config.yaml
n_layer: 10
d_model: 96
n_experts: 64
experts_per_token: 4
d_expert: 32
d_shared_expert: 64
activation: "swiglu"
moe_layers: [1, 3, 5, 7, 9]
router_score: "softmax"
normalize_top_k: false
routed_scale: 6.74
balance_loss: 0.0189
balance_bias: false
router_cosine_scale: 20.0
n_groups: 4
groups_per_token: 1
init_std_router: 0.0223
lr_router: 0.00114
vocab_size: 4096
norm: "layernorm"
norm_eps: 1e-06
tie_embeddings: false
optimizer: "ademamix"
lr: 0.00127
beta1: 0.9
batch_tokens: 32768
seq_len: 1024
train_tokens: 188400000
steps: 5750
dataset: "wikipedia_en"
Below are experts of layer 5 (counted from 0) of a mixture-of-experts language model. Rows are named router (the router's row for the expert), gate (a neuron's input weights, with its number), up (a neuron's input weights, with its number), down (a neuron's output weights, with its number) and show model dimensions 0-95. Each number is 500 + 25 x the weight over its row's rms, rounded and kept within 0 to 999. Numbers have three digits each.
Before each expert's rows: "gets" lists some tokens that make up at least twice as much of what it gets as of all text; "comes after" lists some tokens at least twice as common just before its tokens as in all text. This comes from a sample of Wikipedia text that the model never trained on. Tokens count by the router's weight.

# expert 22
gets: "L", "ob", "b", "K", "F", "| "
comes after: "- ", "| ", ". ", "\n\n", "B", "L"
router:506501513484469511480523498537473453472508507464477517512516496524516489526491483469507510495486523471497514517500511484483487568522523527492463478468466488504489534504461549509477524544539509526526531559539493495478545469504476496502526445522523521525493492502458510477503488489479507448
gate15:530508511529573509477524513509529507504487504512480471507510509501450489463477512478451452454470498522508514524449515472435475517520496470474489488496475527503506496510470508502487499487547511501478522485452537489471513502485549502495497485480524496523501490501528495456533491534497451513
up15:525533447486505498485488504503487515491500498497545493476508478509481472483478507488538473499496524531518480514501477505454498489490516500484510445504472477557535521520475540523526544495562506504474514482508518462504507443470507476534544517519474474494561540456486496483505494491511478520
down15:484503463519507463513502498523521525466486506510529466493457459481514434523509511483487504490544501530483513472492528562490509479545534480534504507468492523496517541487502469535511535482504480499521492460520511481527560498492517514511509485518556459485502518474474464483507487488466467496

# expert 58
gets: "ever", "- ", "Co", "eb", "on", "comple"
comes after: "| ", "\n", "- ", "the ", "S", "adv"
router:510494534431496468490513520506490484517474537467485525491494549454556513553478474513498481498458530451462513496533530481476504511512481525510506533467514474457515505479520474508492476476472499515465478543484464508473517508533531482508515515495503524496501495489510485493536522495470546510
gate2:485528515510510480485478471540483496535515516513428484496517483547527504510471454519441524496500527552484482493478530529483494467532513473509475502500488471499510543512506498494510439477463495467523525506523512547500514491459493465472504517516460521507524494541476467507509487501497524518
up2:499483482470482509519521535485501484531495508487481511513538512475467480502516492459518513473481518449551505518505506525506551484514509484543479503533451498507484468469524509503520479436532503459535499524530496494538501496481507542486515499563532473491477522476499517502527476556516471505
down2:486517508543489533481508520484515493519533501494479517528500544440477494485496494479465473524520475479485479531515522559507517528526499495469530520445507487508464464473481538505497488476494528466511456501468504450481492511534533511524479495531549497527442521511505470521523510509485480513

# expert 57
gets: "I", "S", "B", "T", "O", "P"
comes after: "(", "the ", "of ", "I", "S", "N"
router:478497494505503496571533464484468527511476488458538528481478514479501506523495514511508506547458500511509501490550510485466493532533518482478492474479499449494476493471500485518469495527513533545474492539477453507495524476470493513524488523473468573494509471528515518491515479467497519499
gate11:482493498501502515502501497482513477474487512534516478512491523495473470529505530473517487488521515499444501505493501498526502468491578458491499487490548508477531431499507542506533495457469514517498455478480514515476469509521505494471512501477494515483452492537547540481477474479463532457
up11:465510484549503509505517494455519568469521467506541517527555534452480499505480479481518530509484537474531529545472478466524494502492511508520498478497517450511487447483504537495516495498495533519511535537493523524499491514535531501502534515494474499479511479507499512499477529455498474480
down11:520489495544528484489536513510477520519508502527485498517494477501514468475498539509520488468493478457537522504453487509519504499496477537473465497429482478499486521516508477502461514501489523512461473521536472499523515505539477537470500515506532489538542520548452489441484501484476534476

# expert 49
gets: "the ", "his ", "s ", "their ", "its ", "her "
comes after: "'", "with ", "of ", "as ", "and ", "his "
router:502506482537509463492503505486491468533442454448520439510473562512510507520466497479525504498520501571493483481543514528511484551514480492465525520479499464525504503492501502506514484499476510468511532506506481463490473512516492503517536533490544499480497510552536504481493470506496514488
gate9:487495451485504456491488467528487542532521522480506506510507485491458518466495519519478507506511519496489490479497489517550469502486500516532505486479525479466519501514457492527504518443484500488476580504518461510539514523460491477535490528561472531475515472515518497525458515516462503501
up9:535538538461510498500519511491487466487546460497490471507469490494490462483522512513544497472461509494491497483570482494517503490554507495548524488505492456510456504480514462512553509494509454454524496523476548506478488489530496484517492499484511524491508511485554522469518487489495471489
down9:504562522479501530541545549482498503471502514528458484499502515426494514460544517503487475481531470483542506522525527505508516490555508462510467481547560493496479496469492486477494478524504495497475520485521490478489499479500476536445489494473481496518504514482506522489507496477486505514

# expert 15
gets: "\n", "fin", "\n  ", "Fin", "|---|---|---|---", "\n    "
comes after: "|", ")", ".", "a", ";", "ia"
router:466504498466547488509550516541501470505486517541523460532483509544482479525473518531539456522505481496474492533539516543515500516482481528510484469468508481498526504484494481516509531504491495502451471500524476511479519465468497521494500506492454466556490485534469452485490528513477505525
gate1:472528538485461513538478480523476485443513462481468425492518499495496502528479466476484483464516485520481483484516466509486458570534475527509488537520517515492457491493501496508500536495515484520485518473521530477488475552528545517532500503523477500486528497497509520502521519503507523504
up1:434509464527483464547498539501474508510498486501496492464483492457481481494498503443473522433483498516490512500519488522514538493502490544549522467513475475504520535467517501502484458501495537522525483506469480529534500493487535503473449530493494508487522537492474496504483494492545476513
down1:529473482530477480525482510562508501449480528501458516528516502495522486539518514520449540493465483545516513506482461482501481523475496491554509516467498520516512498506529498443492524513472471509456494500496517510497523460504477514500544487561489513453485464495489499467510514490525504504

# expert 63
gets: "a ", "- ", "an ", "A ", "si", "– "
comes after: "\n", "is ", "as ", "with ", "was ", ", "
router:520538510464496492498513483539517473519527506479472479484469534476459518510477472481536494516513510517473514512466481496561485506487452495520478569516474537526506522479460515516548481478480479468517515466479530500475484495514512513561518491472498491504481497493530536488512455502474510469
gate10:480505513540536508541537524473542519499508495484462493527533493501475496502469503473485516538510503512479466512468589449495474484469501523527468482483482483483520494492465521528469490503512537473479529517459516534528547530492539530492472496512537475498485504493487510500518504522496469512
up10:494467515488500455480472464517456453497474504519540532497518523481516490502505501469561549440462482473550482516482504503539493504509511472502509503512538503480516465473539471463458491527512490506482512538503502491511493510511497480465516479458469502514510540507502498472525500478522492546
down10:489499504524492502477496518518513521490455540533528511499525455465533498516548465494474554525480474424523542532510532532529503535531474493480485446479537472483524479513489451508504518487496466510516510487473517487507517517501523478489472507484518502505514515488506492447463485475505492488